config.toml
n_layer = 11
d_model = 160
d_shared_expert = 0
activation = "bilinear"
routed_scale = 1.0
router_logit_norm = 2.0
n_groups = 8
init_std_router = 0.0125
vocab_size = 15153
norm = "layernorm"
batch_tokens = [32768, 65536, 98304]
Below are experts of layer 4 (counted from 0) of a mixture-of-experts language model. Rows are named router (the router's row for the expert), gate (a neuron's input weights, with its number), up (a neuron's input weights, with its number) and show model dimensions 0-159. Each number is 500 + 25 x the weight over its row's rms, rounded and kept within 0 to 999. Numbers have three digits each.
Before each expert's rows: a language model's description of what the expert responds to; "gets" lists some tokens that make up at least twice as much of what it gets as of all text. This comes from a sample of Wikipedia text that the model never trained on. Tokens count by the router's weight.

# expert 25
Description: Accented or non-Latin letters and pieces of foreign names (ș, č, å, ə, ı), plus en dashes and hyphens in ranges.
gets: "–", "″", "ah", "-", "z", "; "
router:504565494497481487512521510493556477448578518530503509496510537550474483481508523496489481466529519526501471455495509479515537525500476482545507528479485509508486535503497492488480497499494494523481462488500479411468478515541539524491486475505521509485508509544541490500520481518507498482519507516532487540457459503536468502467482495553493481452514474497485526498498528524488513487500497492463496513558489495526502503537480508455482495509480473535517495468535498491499493480492511
gate1:496514488501468487495484481562517451509491494505518516527542504482512491523548504489538536487510519519485559494501490501522519490499516469490462480501541506512480552511465503467485468515514498509542502539519493519470497466461518519516452459496475518458490473530471509491499541482527506509523474530512505486525488522504508525535507469523495512471515539486486523499462481449479469475514535505489484536463539534515511508471441558491526470467527457468495487483476506508481510465526518
up1:489488512505519535489513432481496517459486481513518516443525472464528528497497501482504499499446500495481510524458467485517471521470492479465487501494519541444499481459465517510513464532482482466502493513510524492496478525495475492506488522461468502491492543512433527511527525501488492464482465540445502451524511509465516470528496496511483499497501538508512498485520536503484502497510498522503497543457505462532507519502519448528478501515475549488506463510536469504489521561526483
gate2:505494490503500538452525492478489496553500500529489502544482516477509470545519512468504479511518509506490501523514507488488511502516462496530450510509519475486505520542515484494488530449513520561495513522497537457505507507474494485514497432508507477491497496537462513497496490506532516510487506509517447481481516463534475473504481454475511521492470523536476451510436539526486502512538509499507502505532471441561503510493515513454484468470488477541516532493513512451511497460525508
up2:542495485487489542494514461504507497487482494473496498523474503520551483516541490497466521502492494487480517458498489534514514492488495471502520485507538557486493471478472502505516501465488509497522496523498553509495505507501486500497515542466509470489517495478507485519522483535503505554481547459499535516498466516474522500508486528474504501502443476508539485448520495502479496491467521496539489489467583469518492483511476525472506506444511507472501494501520555479568445538526447

# expert 48
Description: Words introducing examples or titles, such as including, especially, notably, entitled, like, plus table pipes and list dashes.
gets: "| ", "– ", "as ", "), ", "including ", "- "
router:497436500475500485493476508480426511582477492508483505513454489474523474529525497507479472535507484495520525517512495490506515503527516497495472515513510475487507511501493513520550501508489535507485490486482522635481499489469530505471517543484495489508502502474426507500497491515494468500499503482500540480496504493507512495495506506503533441463492483497463486493529506476498520485531540474490515464501508483513506485512548497512472474532489480463501502520486518468476482489467500
gate0:485486511492516451507517518508502483495525523464472474492508490508522464506499541455518463501490497491468484514498498433524492499524463475482473482490527502463544462492476551488507484490507509499531460569502478500531500513528502510506504533513487469528465507500520543540499453480521519511546519503483559507500510467494500497564508500483545503455533520466511505469542527498499495538510487476504456521524489483496450471541518483480497528491515509481467457512505530520517526501483527
up0:497524456497525491522484506484487527516475523551535475516542473505485554492529516497509518539497545535479493473460475467510496480485444463512499508487518515488504480480482492510465503503448448524530495512512509494497538507481511469463472438493492501525460456478494497446509476511496450485504509519521491502477515537480454498478489494505503520499449559507510502538502495489534479528475481507491514522533485476506493505489508517473509518546517559560497502490478532479498536506511481
gate1:544472513519505457525555473471507521509504490462498470477498467515485468523488485513483530472493517475418494486486500523485507468482536512498497499468465523525488500453471515500505482465444537529475534491497516491522499513494475520521525505503506501519507473499518478489529543504501475486515490536523488528501503489518537478499506488488517483521539590470511564490535470508478466516488492484456504456527531508474527515518481430466496524516486508506477489490474514494498489497490535
up1:501524480472497506541516466502450489517520513486497502448478438538522528477505474478511502495497517482468523440489506519537500486481499479501511493501487542469451512539495497497500526446510513495483469503489505518489563508534507498552521485511537510488486499501503465509516466540482493512469501499493511482534490536506536508531561420490461484449480488504505497466500502524519501476517493527540554510481515474524498495531512469468480490486482482507538488499465517457474500527493495

# expert 12
Description: Pipe separators in sports and statistics tables, year prefixes like 198, 200, 201, possessive 's, and mid-name fragments.
gets: "| ", "s ", "'", "(", "from ", "; "
router:484450487468483481496472480482404520584457499501467504524465487492504451537514491504492464533490497491497525532497501478501503502513517503487478499516510472480500514490508514516517495502492531497489493509479507655497493477480522496485516524499492497488507509492425507495479493500489469498516500483499533466489493507507495494498499511509512441497517473497463491480509487490504553483533523495482503463501515488495504508493530490513485476519490478478519506505489520470494473481499510
gate1:518439481499478450485538500524507497442493528502495480482478502498554522496448509528512486510479470465504507479537510518513481501526500495526536499479484501501515497493488525466511506532479489480520478496486510514528511472501504520432523505492465487433511548537526567436511498448506525465508480503490478506517531513514525493502502513479502483463483525479514510536504554556485502481515486456505500466545490468469511496508517484488467534517494515474494511551500499521478489513480478
up1:519496494525524547514473489464500499492484477521495458510509505472482489512515469488484504541470578471492504538481496512487500506483478524544512469500535545536528481481536444497491464476553465475536534519477530488525545472511452488501493464550524493484535447479486500533481469513485513507515502510489488488510485497424545486496510507518500475480487505506503513504529487498502464512503469531488475514490506495460463487488441482477525457511498541511514518472516517478503518504489509
gate2:524493515501499487532572510501502492487480473493486529434497462488551518500496479515507510524469487500467519536451510524502520492501492519501486543528490468479547509549470489468505421511515497490486451497506491495492477543526529508495494485491503487483468496504516466488526496505506504486539536485531486507505475508497533480461530527436473515510492496510492474496510500488482508506496510527517502516519481545495461492485463447532479523494547525480551511459479478533505523488449533
up2:503500470487508492465483497530499487548512492559541485513517504493492491522536520460537514521519544485454484513557510500432507502529529497519540459517489528480493498503506436499512510465476478492555495506487483475458523463495489507473531461481509483478484481485514505472482523479524468469499501518471505491511509491530481511463508525471520496532466534525529534547467476494519473518527518477496504543509479477517502489500475502512506499506477472545477505549529519512485526550455522

# expert 32
Description: Common function words mid-sentence in ordinary prose, such as and, in, to, the, a, his, also, since.
gets: "and ", "in ", "to ", "the ", "a ", ") "
router:475443489465516498516498513485409533567478499498500485533472484479521441536517495498495473529508499491532532530485490497512491509503526499489495510519507474474496473500501504521542479508498530518457508488494499617496489500499554494474495518506521466504509498494436517473485522525476471519532495509510510460508515502509481495473501497511510423481492491492479479476520506502474503501545545518478523488479490510511482492502530475525480483538484496464498496485492516477514487477482493
gate0:503464469530519508490542423506473509450466470476528473490528483473499541521497530495508475478473522511472525505509511506473533552469502471494470516518491464507499496522488538547536487506492532521531496487430516503487503528497516482493469490519506471503515501501473504471500505508523514520526498483512462478426504485500492467506452495504521529485520475499481535517509494517481480461465505473509494538509528558508524539497526503478512479506430488502504507468511549496531503517467500
up0:547498489488531513486463500500488447464515485501494527489529495508487491504487509509483521461536495504472505525500444481532460488486507506507484507496522480524518492484536481510482524518501534497463481498519490528500503567505470497449547422479488509515474490508482491551495474512499498478505517502460493476495528460505461516499537472458535516489534512527501508494517460524517492554522460513435493498493539499532508519475466545527524493503516469519486489528498489499517462452547521
gate1:526493491506512478510525486496511496486421480516514466483470528542421473502541502461481506522492496484509518471508466511484474492480555484494528510500495516477505489491503504483484520484553516520515512484493510502477512474524506502461522518465497498428516533489501449482485547505479521502490497504545474476482509520464496511527523508480489510526460536485471506510493514460481528543490515540530501478534462520472523509468548488498467492545511501481530550487481515503463471538530508
up1:530470514514495504482508519493481451520447479503486483474485490508520558498485478500503524468482506501525492469493430539456532550530464492474516466474466503521525516487523541505526502496489453525518498451504507502476498462463482474522501496488496497503507528525524487518518521495528470466548476525497497505465435512506544511516469510514508523547529471517500532492489461499471545534467507486527530524528494528493516549465496503500494478503527496477496513501502503468495537555502522

# expert 44
Description: Opening parentheses before country codes, translations or birth dates, e.g. (BRA), plus pieces inside personal names and technical words.
gets: "(", "| ", "\n", "and ", "\n  ", "- "
router:506477487532517484498498490486407536593479497493469503530466509490511498513539451505488444532494493509505523533482491466507499499507525489492482514537499456504480491486500518505509478517510541528483520499463513624500518481488542482485489487484503484506483485499437484488479510508510465511513498472472528465493487508526495465501490500488495437480509493484489502501517494503494529491535529508488500485510502454483493507493534497496474453524482484462506496515498507503476487504504493
gate1:510502441492490528514490508512529500498517488503462526468460525533515495509527503521482500535517486553461522493459519470493525462509444515518491447476515499446543515505510494490506496540532491492508478469534552502512503569503485507518462476506505474504465490480460505498486454499464548487481507459522510486498482489466548469441500472513509524526484544513477543515485456483483460467516519505452510493487501512503476516494492514488531533517489494503513477537505520497492482512466502
up1:498491494506544513528491523485480519526469485536506506528446464502561488493512461478490514529508487530463531552520490487519508466504520473496505511534529493469506481481517479482477529527504489483456517562495506487541473480526516509495498492479518506518501525484501525529468495498516507475533506487471501536475510547530476505514511526465502473537475474491464489532525447470489533478473492546513494519485472481556527556469489491523491528531445509488480483454491499534494486480457487
gate2:455537499437557488525484537516489488531473456484513468498496522514532517533482494519532507522478520542500484524495498524506487477474514496497496528467529481516536499485502504487497485509536492506524466532509449474524471472495487525492509512523523450493492493496473514537499504486515528473517525505424522465532488496509475497487519507523482505489482488509500467517527506486504526489506516486492462512475480506545501497519504516539478460443501505466448536471501521440508580531482504
up2:443509489495533509495483562452483520546507479523504519494552469458450520558531502514535465460494523536466504495498492512467517491478496504500530482494501486541511529514490481532478488491437488510493522507509483499543520474501499522511489483507508542538460464525476510525532498494508447506516507467511520502467512507512453496521451487509483478492510526498492475508498502499482517493520490474521513494485501498511506545513507456487563472484501524481438511484478511504475514491563471

# expert 59
Description: Line-initial dashes, pipes and headings opening list items or table rows, plus qualifiers like especially, particularly, except, and or.
gets: "- ", "|", "| ", "(", "and ", "\n"
router:483462499476518485498478498493429516553481494507490522509470485510522462530517487486495488523510508495509519522491513496502496490510530502514486519518520464484475524506496518515554485519515505522495485492489502685480486484496528501470524519487519463489503495480441492482462496524491475528528491472491510463507505502511480484489502498494520461474503477496477490488516498484495535496549529492497510471495488474505483488505528485508491481532461473484504507489484524479498487494480512
gate1:508466464469478479504477476492449497558543506509482544551457500505481485492570574505486485517537508456484511510517462495489467503518475485451488539505532520472476526478491495526495542488515470498501533517505469503494486451509542507445517522481528490513486478465479492524457480501521506498511495461482534479506472486480530486546497497476492493464500465511510472495483469449514487502473520505495510500485529462521491514514530464478495492499500484473496508500524532529531473514503529
up1:537512483517492493522499476501482513511515513522513519520522455517517558500497525486535491524500505484474523478500470517482518555510462500490503533518513492465459494512503496467449487560513514459541532480483477521492466464503518508505468492516496452480456471467482480510528507495485515488511510517476494497546515459470478476497451476466443507484521560490477508535484482454542467518451497465530517513499495473473499463504498539510508516519516528468491544477522531512482470493497476
gate2:486486511541511515552488479509502536489499518497473465535536482491539514503511492489490495461506485528542514459469531544482498481457487504487490502513515508534489457496495523557514500469507496507507465478544492472461531512470522470505515460447526472518480521470523484471577480492495509508500501501493531470503514519484476527553480498510523496514490470507497499515476537459470519479524496501529514487528482514469456504526570539474490484544484464508478496516450474486498506494533510
up2:527530508478507503498506463473501511444504476487518541482498508517487510506525516553501504526508489469504499454499479479481550497518453545511510460510506476481515477491492525482548471509466484526483476553508511524505516534465508484488497508450492507517484481520554482515566485540506522505470527519552521530492536526512524507461522497541479505491493525476527510473518534505472443508454516471517472486482510530489463497531528479503494515517491469476468503484508465446519508513540514

# expert 63
Description: Function words, commas and numbers continuing a clause in prose, such as in, and, a, dates like August 31, and nouns like magazine, Kingdom.
gets: "and ", "in ", "(", "to ", "a ", "his "
router:485441500472502493492478504487378517574471503504477509507459487482502463537512488486489465530509509488523532516502497489508486504508526499498491510512502483474486503498493514520531496512498526505470495493483499656495495492480545493480508517500501473491514505487432503480482494507492475521521493492493524485496500497513500508493508508499506434475505494491481479481510502492496526479525534497485520479493500483506489499485527482514473468531472478462507498500498514481501487492485496
gate0:476513517512521490438520505482506505496503497505504514508525557493504487473476466499499512489496513522470471511499484442493493493529487502487481538518516514474535482464487505548455516514508485464469561526483496506500458489512463485484472435483493524472441547504529513470513532465516520472494497471491498479518510449525474491529519507555515466511493476513510512506535451477499512477521505502507513508556537513504465532526491505472559523473484511521505478525494470558521494495517512
up0:498551583499491491529528498488500528489480488487550487538499522545512510492503503519509507510472526503487431475504511478502486499470497465512522518477467486520495443485480515488472474530472478527525486519480454489499490496519472495525481544462492525515498507461479490480509498515525460555488534518477486513537528473508508461514484509522473520508510486522489532473501503509463498497497525487482533494502526527515512502522467486439543554512526491539491470528466488432502528498520509
gate1:492525507521505539500491471489514497495490516493471526496487533504529424520529471503506501440520454496519472476487534512511517497517500473479458484548507513461495498546503522506477539480496481504525519526474493513505480472514548473465475523494484530508486507514529442538506465532524476532526470483438499524481515464464470486490478522480520504510506469569480525505471514498515526497489463518478496481518511491505471496480492553519525506462479473468496541519512546465507521516481490
up1:481471508516515472555490462473525537483479518492537490496497491469511509496485531545502485521514510477528523493485530492474500482503546534516550467456521459490514527522490510488518503544511493464494518472510509502502498462498530503511532528494536490452448529501502481551488503509523495507496517463551549449503537506543447515473468567500498506494458485505528528456492559492468489520499493515506467515453509542532494497494525485497498506484492535499533487483483510492516506504487485